Weights of a small mixture-of-experts language model, trained from scratch on English Wikipedia.
Experts: 128 SwiGLU neurons an expert, 4 picks a token, a sigmoid router.
Below are experts of layer 6 (counted from 0) of a mixture-of-experts language model. Rows are named gate (a neuron's input weights, with its number), up (a neuron's input weights, with its number), down (a neuron's output weights, with its number) and show model dimensions 240-279. Each number is 128 + 24 x the weight over its row's rms, rounded and kept within 0 to 255.
Before each expert's rows: "comes before" lists some tokens at least twice as common just after its tokens as in all text; "comes after" lists some tokens at least twice as common just before its tokens as in all text. This comes from a sample of Wikipedia text that the model never trained on. Tokens count by the router's weight.

# expert 8
comes before: " |", "\n", " ", "|", "-", " 0"
comes after: " |", " ", " 0", "|", " 1", " —"
gate0 [120 155 131  86 118 124 115 123  70 124 109 199 147  96 122 118 116  93 101 141  76 100 149  99 166  90 170 134 137 142 128 100 134 177 120 130 114 119 128 114]
up0 [137 152 124  99 122  75 127  87 120 110  80 154 107 101 166 171 131 121  91 118  89 128 143 112 128 103 155 145 151 139 148 131 135 181  97 125 121  96 164 120]
down0 [ 74 104 153  84 146 149 106 114 137 155 108 123 121  82 161 116 144 142 120 151 113 133  98 134 157 128 120 142 118 127 153 114 131 139  87 131 120 105 162 171]
gate1 [112 119 175 107 105 117 122 113  85 131 135  90 110 121 109  80 127 152 164 159 148 138  64 165 165 153  77 145 134 117 111 108 124  96  95 144 178 128 130 150]
up1 [142 112 149 109  78 140 106 161 137  88 103 159 126 115 168 175 128 114 133 123  95 130 120 107 143 133 104 100 134 144 148 157  91 148  71  93  88 150 138 143]
down1 [126 138  70 124  94 128 150 117 121 120 148 109 123 136 100 147 148  90 185 154 158 157 156 168  88  85  86  74 105 120 115 118  81 138 117 125 140 168 143 129]
gate2 [107 114  78  92  96  89 132 149 134  85 119 140 121 143 135 117 102 163 168 102 134 157 171 124 138 135 144  98 140 104 107 112 122 127 115 150 142 137  92 134]
up2 [124 134 161 106 149 127 149 154 172 158 131 127 112 103  97 111 129  98 122  94 128 123 116 136 140 153  88  95 138 122  94 161  92 161 131 140  87 110 141 121]
down2 [142 122 136 143 126 148  79 103 149  97 178 114 131 145  86 105 165 134 105 117 200 121 140  89 139 102 105 145 131 155  81 153 112  96 151 122 164 107 175 168]
gate3 [138 152 108 123 105 115 139 139 144 141 127 151 110 131 122 113 157 173 157 129 136 178 148 110 161 162 130 103 133 111 109  90 109 138 144 118 111  88 144 145]
up3 [118 137 116 146 163  81 128 116 130 159 131 135  87 152 125 118 109 200 106 143 146 163 113  98 149 130 157  98 168 135 164 130  60 142 167 135 108  81 133 143]
down3 [117  87 146 150 142 114 105 159 150 119 151 131 127 118 128 129 118 110 177 152 119  97 149 119 159 138 127 142 121 114 138 154  87 133  98 137 153 171 185 111]
gate4 [155  77 111 160 166 150 105 119 161 126 124 111 162  92 179 150 116 145 149 149 148 140 134 125 124 169 114  98 164 149 105 119 106 102  98 104 127 106  81 109]
up4 [148 112 147 116 142 109 154 119 142 105  80 118 149 109 182 131  91 126 189 143 127 134 115 138 117 174 160 115 131 178  80 113 122 102 152 129 165 103 102 111]
down4 [128 110 178  92 111 125 120  94 110 119 167 138 139 129 131 174 124 110 119 115 118 138  94 141 167 110 135 125 122 114  86 148 123 154 103 111 119 130 131 154]
gate5 [150 136  98 101 127 138 122 118 103 116 111 138  97 163 139 155 174 146 159 123 100  97 119  98 122 116 121 165  97 145 134 114 140 125 112 157 127 110 137  85]
up5 [ 84 133 173 103  95 122 116 155 145 147 113 108 148 121 142 105  61 125 111 121 120 107 175 133 115  96 117 121 136 130 164 127 115 100 152 104 124  93 142 166]
down5 [119 124 136 158 131 138 134 108 125 181 110 167 181 158 128 152 125  73 111 102 165 102  96  92 132 112 134 158 108 115 150  76 117 161 135 125  93  89 124 115]
gate6 [162 129  81 106 143 145 119 113 114 121 183  97 158 146 114 108 149 177  70 178 116 109 161 106 100 128 125 116 119 184 149  91 147 138 128 138 166 145 135 105]
up6 [114 114 136 141 108 121 132 132 133 119 106 102 113 142 144 189 112 117 155 131  80 127 102 156 144 149  88 132 180 138 133 152 116 140 124 163 112 131 119 123]
down6 [102 149 162  94 130 154 124 107 129 132 142 134 132 142 113  93 106 131 106 142 117 156 149 187 119 101 134 149  88 138 111 114 132 104 121 130 181 138 195 122]
gate7 [168 135 127 146 104 119 100 132 142 206 137 129 144  93 159 109 141 145 127 116 158  95 134 128 113 115 151 137 167 144 104 115 105 124 126 122  95 103 134 176]
up7 [122 104 190 111  87 149 118  64 126 114 110 138 110 114 139 138 106 145 152 106 119 134 151 122 116 105 127 170 112 154 131 120 158 118 130 129 142 141 124  96]
down7 [119  95 132 116 110  90 126  93 126 123 124 106 135 150 123 111 154 141 144 200 121 145 106 164 146 139 101 109 124 109 124  89 134  99 136 130 143 113 171 136]
gate8 [142 165 112  95 133 142 127 136 162 122 103  93 104 141 143 162 163 121  67 110 104  98 134 171 150 112 155 130 150 156 149 132 145 115  92 139 100 137 117 125]
up8 [111 143 143  96 141 135 122 111 119 146 134 158 152 105 146 112 136  98  80  92 121 142 135 154 141 136 144 137 126 154  96 138 146 134 110 122 186 127 139 125]
down8 [107 106 114 108 123 160 156 151 111 164  55 129 150 103 101 129 108 124  92 152 129 161 156 123 130 146 110 136 113 127 132 176 147 156 128 129 124 101 144 138]
gate9 [129 118 119 123 132 136 161 129 152 152  95 136 137 140 138 127 118 148 114  88 138 116  98 118 147 145 154 160 131 167 137 108 116 127 102 156 106  88 116 147]
up9 [134 127 104 143 115  82 126 125  89 100 123 144 128 118 127 131 155 128 119 152 143 145 151 157 140 111 112  97 109 125 140 114 130  93 137 126 167 158 125 101]
down9 [150 123 119 164 106 107  88 148 105 163 102 143 116 136 153 106 125 111  82 127 141 130 140 150 132 145 152 128 140 129 120 148 140 147 123  73 122 123 113 110]
gate10 [152 130  69 115 122 153 127 109 103  95 121 121 117 130 133 108 100 183 130 152 116  84 120 117 161 137 145 154 103 134  62 102 158 156  75 164 114  86 133 155]
up10 [123 111 115 130 139 119 142 139 111 114 125 144 138 158 112 144 125 115 134  99 150 181 116 123 124 107  86 122 147 104 158 186 131 147 117 169 115 159 125  97]
down10 [111 138 139 114 111 121 151  75 140 106 155 157 172  89 125 129 157 170 137 145 135 131 116 155 126 146  87 110 151 132 119 165 140 130 147 141  98 159 163 139]
gate11 [106 176  84 107 155 122 134 118 119 126 117  80 145  68  92 119 115 120 128 120 120  68 142 118 104 103 140 131 141 152 105 111 165  86 106 144 168  94 145 160]
up11 [108 115  80 137 152 146 142 155 131 110 145 158 118 113 123 115 151 140 134  97 155 182 144 107 142 158 113 139 181 140 167  97 169  62 124  98 127 149 117 152]
down11 [132 132 162 133 162 130 141 119 135 161 149 150 175  95 128 110  96 111 119 120 113 120 147 122 106 127 127 107 148 101 141 121 138 148 158 105 106 100 127 108]
gate12 [103 120 114 125 105 122 116 148 104 140 111 154 113 129 121 149 119 131  80 106 104 122 125 113 135 116 105 111 165 123 106 151 177 155 156 154 109 118 129 124]
up12 [135 114 112 161 118 122 131 131 134 128 126  99 147 129 138 136 129  75 124 121 109 122 125 154 136 117 104 154 103 171 100 112  97 161 117 137 165 135 137  97]
down12 [140 116 126 146 163 123 108 122 129 138 128 156  91  82  92 148 130  81 107 134 113 129 141  92 142 122 157 147  99 140 103 169 115 131 135  92 129  99 150 127]

# expert 16
comes before: " |", "5", "1", "4", "3", "2"
comes after: " |", "|", " 7", " 1", " 6", ":"
gate0 [139  87 129 156 133  93 137 122 110 127 193 135 114 144 124 160 160 109 128 104 194 137 150 117 140 138  97 113 124 120 147 124 114 133 165 140 124 127 119 140]
up0 [134 141 144  99 147 128 107 123 103 177 145 174 143 151  91 131 162 125 102  99 128 120 148  89 118 131 119 142  81 129 144 132 107 143 124 148 168 146 161 137]
down0 [107 152 106 116 116 109 151 124 145 166 153 143 132 139 138 141 122 129 174 102 158  85 144 120 142 156 148 160 139 111 142 139 106 109 167 101 119 112 144 148]
gate1 [118 136 157 168  70  99 110 133 122 130 153  80 142 152 111 156 125 150 147 101 118 117 148  75 163 106 119 113 154 166  88 152 150 135 140 132 141  74 148 121]
up1 [153  99  78 134 142 167 138 133 160 105 131 104 107  96 128 125 105 135 114 126 133 143 139 157 124 121 134 132 137  77 125  91 119 100 146 127 132 150 146 157]
down1 [141 118 112 154 103 134  78 128 125 120 116 112 162 143 111 156 116 144 146 111 138 138 127 101 154 117 128 152  94 111 156 123 172 121 135 154 131 122 102 102]
gate2 [ 86 114 125 135 162 103 132  87 152 128 129 148 114 144 118 108 122 131 151 163  84  92  94 168 166 148 132 151 143  88 111 133 156 121 121 168 127 153 123 160]
up2 [125  91 149 156 138 127 163 104 159 104 144 120  81 156 148 118 124 105 152 193 119 105  91 183 125 126 118 190 112  61 114 143 144 165  95 144 138 130 131 142]
down2 [130 118 150 102 165 107 109  88 175 149 138 135 140 126 105 142 140 114 137 178 127 166 136 137 123 152  93  84 138 139 116 141 134 128 126 103 137  90 116  86]
gate3 [111 146  97 168  96 109 127 121 106 130 128 170 128 121 120 120 123 158 158 140 162 122 103 141 160 131  80 142 151 113 117 144 137  94  76  99  73 101 135 131]
up3 [112 148 128  81 166 121 136 113 142 168 125 156 155 111 135 114 180 127 116 112 108 151 131 143 138 144 180 116 108 136 105  76 110 164 111 148 140 175 128 105]
down3 [138  93 136 116 161 121 139 131 190 164 137 106 139 128  68 162 131 148 155 116 124 100 141 142 140 184 126 153 129 129 117  94 126 127  96 119 124 153 157  98]
gate4 [170 146 175 145 137  99 108  97 140 114 114 159 123 176 127 116 117 149 130 117 107 117 118 113 120 144 156 134 155 125 105 129 117 157 141 138  95  94 105 107]
up4 [149 126 128 165 153 127 122 106 143  73 120 130 144 219 131 101 157 125 109 139 107 135 133 163 106 141 147  88 119 143 152  96 123 153 131 143 147 132 197 109]
down4 [ 82 140 113 150 130 119 102 118  97 110 130 133  99 100 105 147 141 146 111 136 140  79 131 135 128  95 121 128 125 153 208 130 137 173 138 135 133 154 138 102]
gate5 [130 154 113 171 120 124 144  89  97 135 132 100 132 115 108 138 129 119 158 140 133 109 182 211  95 157 141 162 102  99 111 134 122 139 115  95 118 160 122 142]
up5 [143  94 134 153 159 113 134 176  80 108 105 113 139 106 129 116 130  80 132 164  96 112 119 161 112 122 120 150 155 105 143 132  83 160 148 154 141  87  86 101]
down5 [159 110 134 111 154 118 125 150 115 149 166 109 138 147 118  65 102 126 136 164 133 113 141 154 147 131 141 131 138 132 131 141  59 109  94 127 142 133 140 113]
gate6 [158 163 111 113 144 115 135  90 141 152 143 132 146 141 106 164 105 143 182 156  83 140 121 148 115 136 115 134 161 102  93 112 156 134 126 113 134 123 137  83]
up6 [154 149 149 130  74 113 117 119 121 140 158 122 139 124 132 131 115  96 141 140 136 126 126 127  94 149 138 125 160 141  68  95 118 168 133 137 171 160 124 121]
down6 [ 90 106 115 159 148 129 118 156  80 139 107 160 130 166 139 121 161 124 127 150 142 104 135 110 157 115 143 137 114 131 126 130 122 108 111 112 135 103 140 106]
gate7 [106 113 101 119 119 142  59 136 112 132  92 123 104 155 128 101 116 115 139 103 129 128  97 112 156 130 101 117 122 119 156 146 161 118 156 108 113 141 123  79]
up7 [116 134 156 126  83 161 162  89 119 100 148 125 122 146 153 133 131 119 135 146 116 137 124 146 121 152 117  90 131 155 100 119  95 121 109 165 126  94 130 161]
down7 [138 154 170 101 151 115 116  86 178 162 153 114  86 156 130  77 154 130 148 167 126 125 139 137  95 109 150  98  74 117 129 125 136  80 155  76 104 126 167 120]
gate8 [ 96 111 147 116 133 111  94 129 108 186 154 123 148 141  85 105 112 140 134 114 125 134 140 130 177  95 144 164 136 148 111 102 120 104 158  65 109 112  88 142]
up8 [143 160 147 123 143 125  83 130 102 106 158 123 109 127 166 113 117 100 139 134 117 111 130 147 170 108  88 120 148 180 110 137  97 100 171 144 138 129 116 105]
down8 [162 143 129 152  88 173 115 153 111 144  99 157  78 122 152 147  91 119 132  97 132 174 111 147  99 142  97 136 108 138  49 125 139  96 155 117 151  76 155 112]
gate9 [124 183 111 113 125  68 128 165 141 119 121 135 102 156 100 156 154 136 121 144 113 152 123 147 116  98 157 139 122 157 136 107 130 143 142 138 114  99 159 119]
up9 [121 135 118 153 126 105 151 107 128 163 151 103 168  96 133 101 110 138 116 142 183 107 155 118 177 131 115 140 130 121  93 127 157 120  85 142 153 123 145 136]
down9 [112 168 127 100 144 155 133  80 142 154 142  93 117 103  99 126 103 147 140 118 106  97 147 130 126 129 147  88 132 118  88  83 112 102 138 132 130 122 103 150]
gate10 [ 64 155  88  93 129 129 113 137 144 145 150 107 126 111 141 129 103 171 114  96 155 169 112  83 136 127 176  79 126 133 136 121 110 136 116 122 182 160 140 131]
up10 [178 105 154 114 116 111 116 122 155 112 134 111 111 136 155 106 138 127 111 122 148 112 132 112 114 152 130 104 128 112 104 149  95 127 120  84 123 147 171 124]
down10 [134 131 146  91 138 113 126 104 131 115 118 165 116 121 148 124 139 137 107 164 133  96 112 178 154 138 156 130  77 129 133 145 154 109 113 102 159 209 107 107]
gate11 [100 153 162 143  93 154  36 145 101 129 153 142 108 143 125 106 108 110 131 164 153 148 115 144 162 123 154 118 151 116 114 120  97 146 138 155 124 180  90 111]
up11 [191 139 112 137 163  93 124 106 109  98 142 109  98 180 123 105 165 157 164  99  99 126 136 139 119 164 104 104  94 153  98 135 135 105 127 171 108 112 114  89]
down11 [108 141 104  91 148 133 157 163  78 115 110 116 140 112 157 103 182 145 141 125 135 143  94 122 162 142 115 146 147 154 122 110  71 135 109 102 137  90 118 126]
gate12 [109 106 117 112 146 156 125 135 138 111 160 146 128 108 133 145 139 135 141 124 127 146 160 126  97 162 143 105 116 144 129 127 136 149 160 136 125 143 150 113]
up12 [105 134 129 109 122 152 139 145 153 112 163  92 124 136 143 138 120 127 105 167 149 127 177 156 102  72  96 106 133 125  75 145 164 155 159  70 136 129 139 153]
down12 [148 146 118 154 131 106 118  98 135 111 119 123 154  91 163 146 181 146 121 137 107  82 111 140 157  94  98 131 123 135 146 145 134 131 103 129 178 113 147 109]

# expert 12
comes before: "\n", "|", "-", " ", " The", "=="
comes after: "\n", " |", "|", " ", "==", "==="
gate0 [114 105 112 100 122  96 122 106 162 135 110 143 164 141 167 149 124  75 115 110 139 132  94 140 134 112  87 103 132 155  75 153 127 144 122 120 115  89 121 120]
up0 [121 109 120  87 147 111 111 166 141 112 122 111 172 129 171 128 112  95 135 132 159 138 111 107 103  84 140 138 191 163 120 131 141 121 103 135 144 146 128 144]
down0 [131 133 123 173 104 146  88 105 148 107 127 137 155 137 100  82 133 131 131 144 121 133 151 139 153  94 127 146 169 112 111  96 132 110 109 168 114 125 120 157]
gate1 [130 150 132 137 101  99 145 137 154 138 174 124 110  69 104 141 126 123 162 133 114 118 125 118 151 164 153 124 135 171 137 145 179 131 194 140 101 132 135 131]
up1 [ 96 154 128 126 114  94 168 154 145 134 148 114 125  93 109 150 146 122 113  85 148 194 121 138 100 114 115 142 103 127 147 155 158 196 150 146 117 149 101 137]
down1 [149 111 170 130 125 105 130 130 180 108 144  98 132 121  84 151 102 130 113 163 165 147 154 107 128  52  87 181 112 107  81 151 138 123 103 140 167 107 142 114]
gate2 [126 138 142 151 111 120 153 122 148 100  96 127  99 114 135 123 123 125 119 191 127  74 132 131 126 185 150  98 136 146 112 105 139 144 195 121 134 110 108 145]
up2 [103 122 102 112 175 119 107 115 150 129 167 106 139 119 116 111 116 115 140 127 100 146 119 140 119  85 112 165  95 124 132 174 121  88  94 134  64 118 131 152]
down2 [119  89 147 110 115 105 139 123 144 112 143 124 102 152 103 116 142 123 158 138 188 128 130 163 140 118 104 118 132 126  99 151 117  98 119 138 111 150 150 145]
gate3 [142 128 134 152  98 142 169  92 143 111 145 131 130 122 136  88 115  92 123 143 116 135 135  62 121 123 156 138 102 125  95  93  95 114  96  97 115 122 137  92]
up3 [115 126 130 106 180  84 118 142 150 117  95 177 133 165 101 113 148 167 126 109 129 125  91 147 124 159 107 135 137 123 157 157 128 131 144 114 140  96 110 113]
down3 [110 140 127 110 165 126 102 138 108 103 136 170 101 161 118 129 125 144 147  91 112 129  90 106 109 130 110 151 134 126 136 133 121  98 143 134  88 124 111 127]
gate4 [138 111 137 100 117 118 107 115 106 113 155 109 141 138 128 108 131 157 149 141 142 101 159 117 124 116 151 147 154 109  42 163 148  62  85 132 101 158 125 129]
up4 [ 88 120 107 163 147 136 112 159 140 120 119 152 121 119 121 128 128 142 101 106 107 156 136 173 122 160 112  95 110 146 200 103 110 176 157 144 176  93 119 112]
down4 [ 90 170  83 144 126 156 153 101 150  81 118 137 130 145 153  97 128 153 142  96 112 132 118 101  78 157  93  99  81 142 131 127 171 165  97 145 143 130 114 154]
gate5 [119 113 138 135 140 120 126  88 137 101 121 135 104 111 169 158 174 120 161 124 142 142 141 150 174 136 116 147 116 106 118 149  91 121 116 109  94 106 137 128]
up5 [127 139 121 145  79  96 123  98  85 142  99 174 151 119 122 142 141 110 118 122 137 138 168 128 138 156 146 137 160 135 116 125 117 150  89 105  89  86 125 122]
down5 [123 154 123 116 153 145 178 150 110 160  97 137 134 154 158 119 134 125  91 144 144 130 127 122 128 120 104  95 163 156 139 114 136 151 127  80 113 105 107 130]
gate6 [124 141 154 104 122 164 147 106 118 167 154 166 180 116 138 104 185 165 182 155 136 126 163 145 112  80  88 164 149 140 103  68 146 121 141 162 105 131 180 105]
up6 [130 142 130 138 128 122 157 131 112 108 101 150 127 154 136 146 115  92 145  87 122 110 140 134 151 124 104 113 110 114 155 129  88 185 155  91 115 116 104 103]
down6 [161  82 157 168 113 135 111 135 130 155 128 113 155 113  91 151 108 105 122 148  58 159 112 182 139 109  98 154 108 130 118 126 142 136 145 134  95 143 132 115]
gate7 [129 143 113 148  97 165 156 123 148 136 143 106 143 111 121 151 126 132 163 108 135 146 113 137 141 120 164 127 146 153 107  82  64 158 129 129  99 125 118 109]
up7 [118  99 165 132 161 136  97 135 112 110 100 129 126 134 127 162 148 168 102 147 134 153 146 160  94 122 109 151 128  94 136 142 150 129 112 122 121 139 203 128]
down7 [114 100 102 123 104  89  70 161  96  95 149 168 124 125 136  95 193 118 126 151 125 123 143 142 101 105 154 152 138 138  73 122 167 108 109 157 140  81 106  87]
gate8 [136 129 106 140 124 142 138 135 114 100 141 107  97 126 129 137 102  79 127 114 116 127  79 150 107  80 124 132 184 137 104 127 131 117 109 115 140 174 111 187]
up8 [167 133 141 153  98 134 119 130 138 137 155  79 137 145  88 140 145 137 129 118 154 145  88 157 107 145 143  82 134 113 143 107 188 177 116  84  84  77 180 198]
down8 [138 151 158 125 120 122 112 114 121  91 100  97 117 145 130 146 129 111  98 144 166 129 154 110 156 167 105 118 146  90 145 163 159 154 185 137 129 140 147 103]
gate9 [137 128 151 119  90  72 118 127 154  79 120 129 160 138 121  95 143 173 133 102 146 102 113 140 128 131 105 109 113 145 133 142  87 125 126 146 110 119 173 168]
up9 [136 124 127 111 118 145 127 123 129 153 174 147 121 116 158 112  70 115 101 106 150 125 125  97 115 147  75 121 133 100  96 134 123 165 105 141  80 107  94 132]
down9 [104 158 121 106 116 113 159 108  98  91 117 188 104 130 124 106 141 148 158 128 128  75 167 140 145 139 123 145 141 103 145  83 154 140 103 139 130  98 111 147]
gate10 [121 119 118 159 106 163 141 161 154 137 128  97 163  92 123  75 149 137 143 123 126 101 157 134 141 180 129 137 150 154 125 139 143 158 155  89 114 138 117 141]
up10 [119 115  98 136  75 125 124 154 126 124 120 101 100 101 121 100 125 158 125 134 149 100 134 141 140 130 143 136 133 175 155 146 144 151 152 101  86 142 111 127]
down10 [129 104  97 162 107 158 144 129 163 116 144 118 118 124 119 122 156 138 145 141 132 134 114 113 123 135  79  78 146 162 122 125 170 134 135 132 120 110 112 122]
gate11 [125 128 114 152  91 119 117 162 120 127 147 137 131  90 103 129 147 179 117 128 142 137 103 142 161 137 109 146 138 102 100 114 142 154 120 130 148 135  95 124]
up11 [100 137 119 142  97 143 192  93 142 110 115 134 146 106 144 112 121 108 153  84 129 166 100 120 153  93 135 175  98 133 133 142 111  88 131 145 120 111 103 111]
down11 [147 143 116 152 116 121 133 131 143 120 115 164 144  98 137 124 125 122 102 127 129 103 159  75 107 149 124 116  89 145  82 125 155 123 143 133 145 132 100 156]
gate12 [ 89  86 167 125 160 132 133 134 171  96 171 153 161 157 133 109 109 119 141 121 165 125 168 161 143 164 143 110 140 100 152 152 134 103 133 131 134 125 141  80]
up12 [120 103 146 111  99 146  93 101 146 151 102 126 122  90 133 160 117 142 108 149 125 159 128 141 134 149 185 126 116 131 135 130 105 161 136 153 117 115 140  94]
down12 [131 114 121 108 104 138 129  74 144 138 132 125 126  99 160 116 176 140 160  78 155 101 131 133 169 172 165 110  72 155 156 115 137 149  91 122 125 127 133  81]

# expert 14
comes before: "\n", "-", "|", " The", "The", "In"
comes after: "\n", " |", "|", ".", " =", "=="
gate0 [153 108 138 125 113 143 160 127 135  75 116 126 109 167 138 159 132 152 105 139 126 145 115 147 126  90 123 130 123 140 168 118 138 174 114 104  95 154 144 104]
up0 [117 157 109 132 116 135 164 146 197  77 144 108 140 144 127  87 159 115 146 116 165 146 150 146 128 102 146  83  89 116 100 139 120 138 113 131 120 131 111 125]
down0 [ 74 131 150 113 140 122 139 142 131 119 150 114 132 160 154 166 128 128 144 120  93 146 103 168 109  99 136 151 150 106 124 130 137 112 150 150 103 107 117 133]
gate1 [ 83 154 150 135 106 125  96 157 149 133 158 112 137 170 135  56 165 115 130 113 119  90 104 125 131 101 137 135 130 144 125 143 114 156 136 149 126 106  70 118]
up1 [113 114 138  99 138 125 136 113 127  98 115 107 149 121 151 107 142 118 125  89 159 122 119  79 146 113 150 129 139 110 110  98  72 161 153 121 105 135 123 143]
down1 [153 142 133 123  99 138 124 142 128 124 149 137 106 113 120 176 119 139 128 125 111  95  80 128 119 120 176  76 114 122 104 112 126 138 150 144 111  99 113 142]
gate2 [143 106 111 117 173  81 123 120 101 151 137 167 122 148 140 165 140 151 127 139 131 108  87 138 157 160  98 165 139 107 136  78 147 157 129 122 152 120 131  95]
up2 [ 97 125 139 136  97 140 107  79 155 118 106 105 106 116 127 153 165  89 103 120  78 129 115 105 103 114 117 104  98 191 134 130 128 111 119 174 126 151 115 110]
down2 [119 125 152 121 111 129 153 122 143 154 118 134 127 137 168  95 156 151 137 157 156 114 128 134  97 121 118 139 147 141 159 139 180 122 154 104 158 164 134  85]
gate3 [151 109 111 155 168 131 146 130 150 151 116 131 101 114 139 136  99 138 102 165  87  94 102 107 116 126  87 157 129 128 144 158 148 134 117 107 142 128 127 126]
up3 [118 140 113 106 114 148 110 105 117 142 173  93 140 136 126 130 122 135 116 111 134 133 175 137 155 124 143 156 150 130 126 112 117 138 138 118 114 151 136 157]
down3 [107 129  97 144 129 127 138 134 126 124 180 134 131 134 138 109 113 134 149  94 126 162 138 126 102 148 182 126 109 129 139 158 132 147 138 100 135 148  78 116]
gate4 [121  95 126  70 138 112 119 147 111 144 149 116 154 137 120 161 142  89 104 139  82 107 116 101  78 107 132 120 101 119  82 151 121 108 140 165 102 114 153  98]
up4 [155 146 115  96 107 105 142 115 126 122 105  99 129 123 169 174 139 105  99 118 137  85 159 114 118  80 128 111 101 118 119  97 186 104 138 100 151 155 134 182]
down4 [126 157 118 136 131  93 127 127 168  88 117  95  81 111 168 141  89 117 110 143 102 125 124 118 124 105 129 150 121  83  67 100 111 143 162 139  99  85 114 145]
gate5 [118 128 125 126  74 128 170 191 127 162 112 116  95 145 123 139 162 139 158 139 182  85 149 137 138  91 135 100 136 114 122 109 116 152 103 145 106 135 118 137]
up5 [160 141 152 105 115 104 127 127 124 135 121 104 126 105 131 151 136 137  91 123  86 122  99 168 104 135 117 152  95 154 131 112 139 115 180 135 162 144 122  74]
down5 [141 121 102 156 120 129 144 104 149 103 100 141 120 133 178 148 103  87 117  97 146 107 138 150 120 124 140 154 128 137 144 132 126 120 134 119 143 139 123 124]
gate6 [ 86 132 127 108 169  90 108 157 134 103 153 164 140 184 158  96 115 142 162 120 121 142 120 163 121 150 166 112 145  97 152 116 126 118  84 136 124 135  84  74]
up6 [149 132 124 138 144 100 120 111 118 176 163 140 142 102 140  96 145 111  97 121 120 157 133 108 128 127  99 151 144 107  89 177 138 106 148 148 138  93 129 160]
down6 [146 113 132 118 103 104 133 101  75 121 136 124 145 133 134 146  97 144 114 109 138 120 132 135  79 124 123 161 137 109 111 139 154 106  92 128 107 182 154 108]
gate7 [125 178 117  99 125 151 132 138 123 164 124 178 123 122  86 137 152 148 119 137 134 143 122 154 108 140 128 150 106 130 164 154 131 152 108 104 135  75 111 147]
up7 [167 103 146 161 126 127 116 126 145 129 108 116 142  86 147 132 103 113  95 104 113 170 130 111  80 115 126 139 106  68 140 105 143 108 122 174 135 121 143 151]
down7 [116 127 118  74 160 103 124 128 110 148 200 131 125 105  62 120  99  91 145 122 148 104  80 123 141 140 134 138 141 140 129 135 121 130 114 128  94 154 140 130]
gate8 [132 151 150 164  83 136 144 131 121 118 108 171 141 101 176 157 102 117 141 156  92 118 151 153  99 138 103 104 155 150 140 126 112 156 112 130 146 117 108 136]
up8 [138 105 133 110 175 129 118 140 143 124 123  54 164 129  76  94 131 119 114  93 140 144  99  90 156 118 154 146 107 122  93 136 113 110 139 140  79 148 120 151]
down8 [103 126 131 125 110 120 146 125 135 135 123 111  85 141  96 124 106 134 161 150 150 132 128 169  76 107 126 131 110 130 115 113  82  99 129 112 137 160 128 139]
gate9 [124 119 122 124 136 160 116 128 150 176 132 131 115 114 143 127 144 123 130 115 150 120 115 138 111 108  96 166 178 150 104 124  96 179  95 128 153 124 107 144]
up9 [130 141  83 178 161 145  98 125 148 108 112 116 110 116 135 116 147 125 131 136 119 150 121 155 123 146 122 142 138 112 119 154 140 141 132 148 125 104 125  84]
down9 [141 152 139  88  82 104 147  86 136 136 145 121 137 123 101 130  91 111 157 102 157 127 139 128 106 122 117 115 109 140 113  80 145 142 121 205 148 175 164 118]
gate10 [ 79  88 139 122 121 112 124 148 129 195 110 112 105 152 113 119 163 125 110 119 128 143 111 142 164 142  92 172 130  93 149 150 157 142 145 147 133 133 120 176]
up10 [147 145  93 147 109 193 125 140 165 139 110 155 168 130 153 120 125 112 125 158 132 103  80 119 134 120 198 164 115 122 158 136  72 151 125 129 100 138 146  87]
down10 [161 137  98 128 120 114 162 141 146 176  99 135 137 128 150 126 114  98 164 141 129  80 102 134 118 143 113 106  88 117 136 148  72 134  99 142  98 118 134 119]
gate11 [ 65 107 114 128 108 125 123 139  91 162 107 147 106 114 156  87 102 136 133 154 102 141  98 159 119 130 115 126 121 164 137 124  99 131 131 132 101 156 140  90]
up11 [147 143 134  78 167 169 147 132 144 147 122 163 159 132 147 134 166 129 106 154 138 126 138 137 130 108 163 125 153 124 108 121 147 134 129 122 134  98 100  88]
down11 [126 129 130 126  87 125 124 102 145 201 101 150 120 138  90  61 152 120 116 136 128 129 166  70 116 102  88 147 138 124 109 134 125 121 113 123 149 108 117 139]
gate12 [109 158 141  83  98 116 102 158 117 157 135 176 110 153 118 116  95 121  79 117 151 132 125 136 132 139 116 154 141 104 149  83 117 138 129  90 137 144 141 162]
up12 [175 127 110 127 138 112 159 126 109 111 128 104 152 123 163 129 117 145 141 115 129 114 150 140 136 151 122 115 137 161 126 112 142 181 128 165 128 159 131 117]
down12 [131 147 116 193 124 117 107  76 119  84 116 123 106 125 149 142 123 109 141 117 125 153 124 111 124 102 116 139 108 125 112 120  94 157  96 116 125 136 156 119]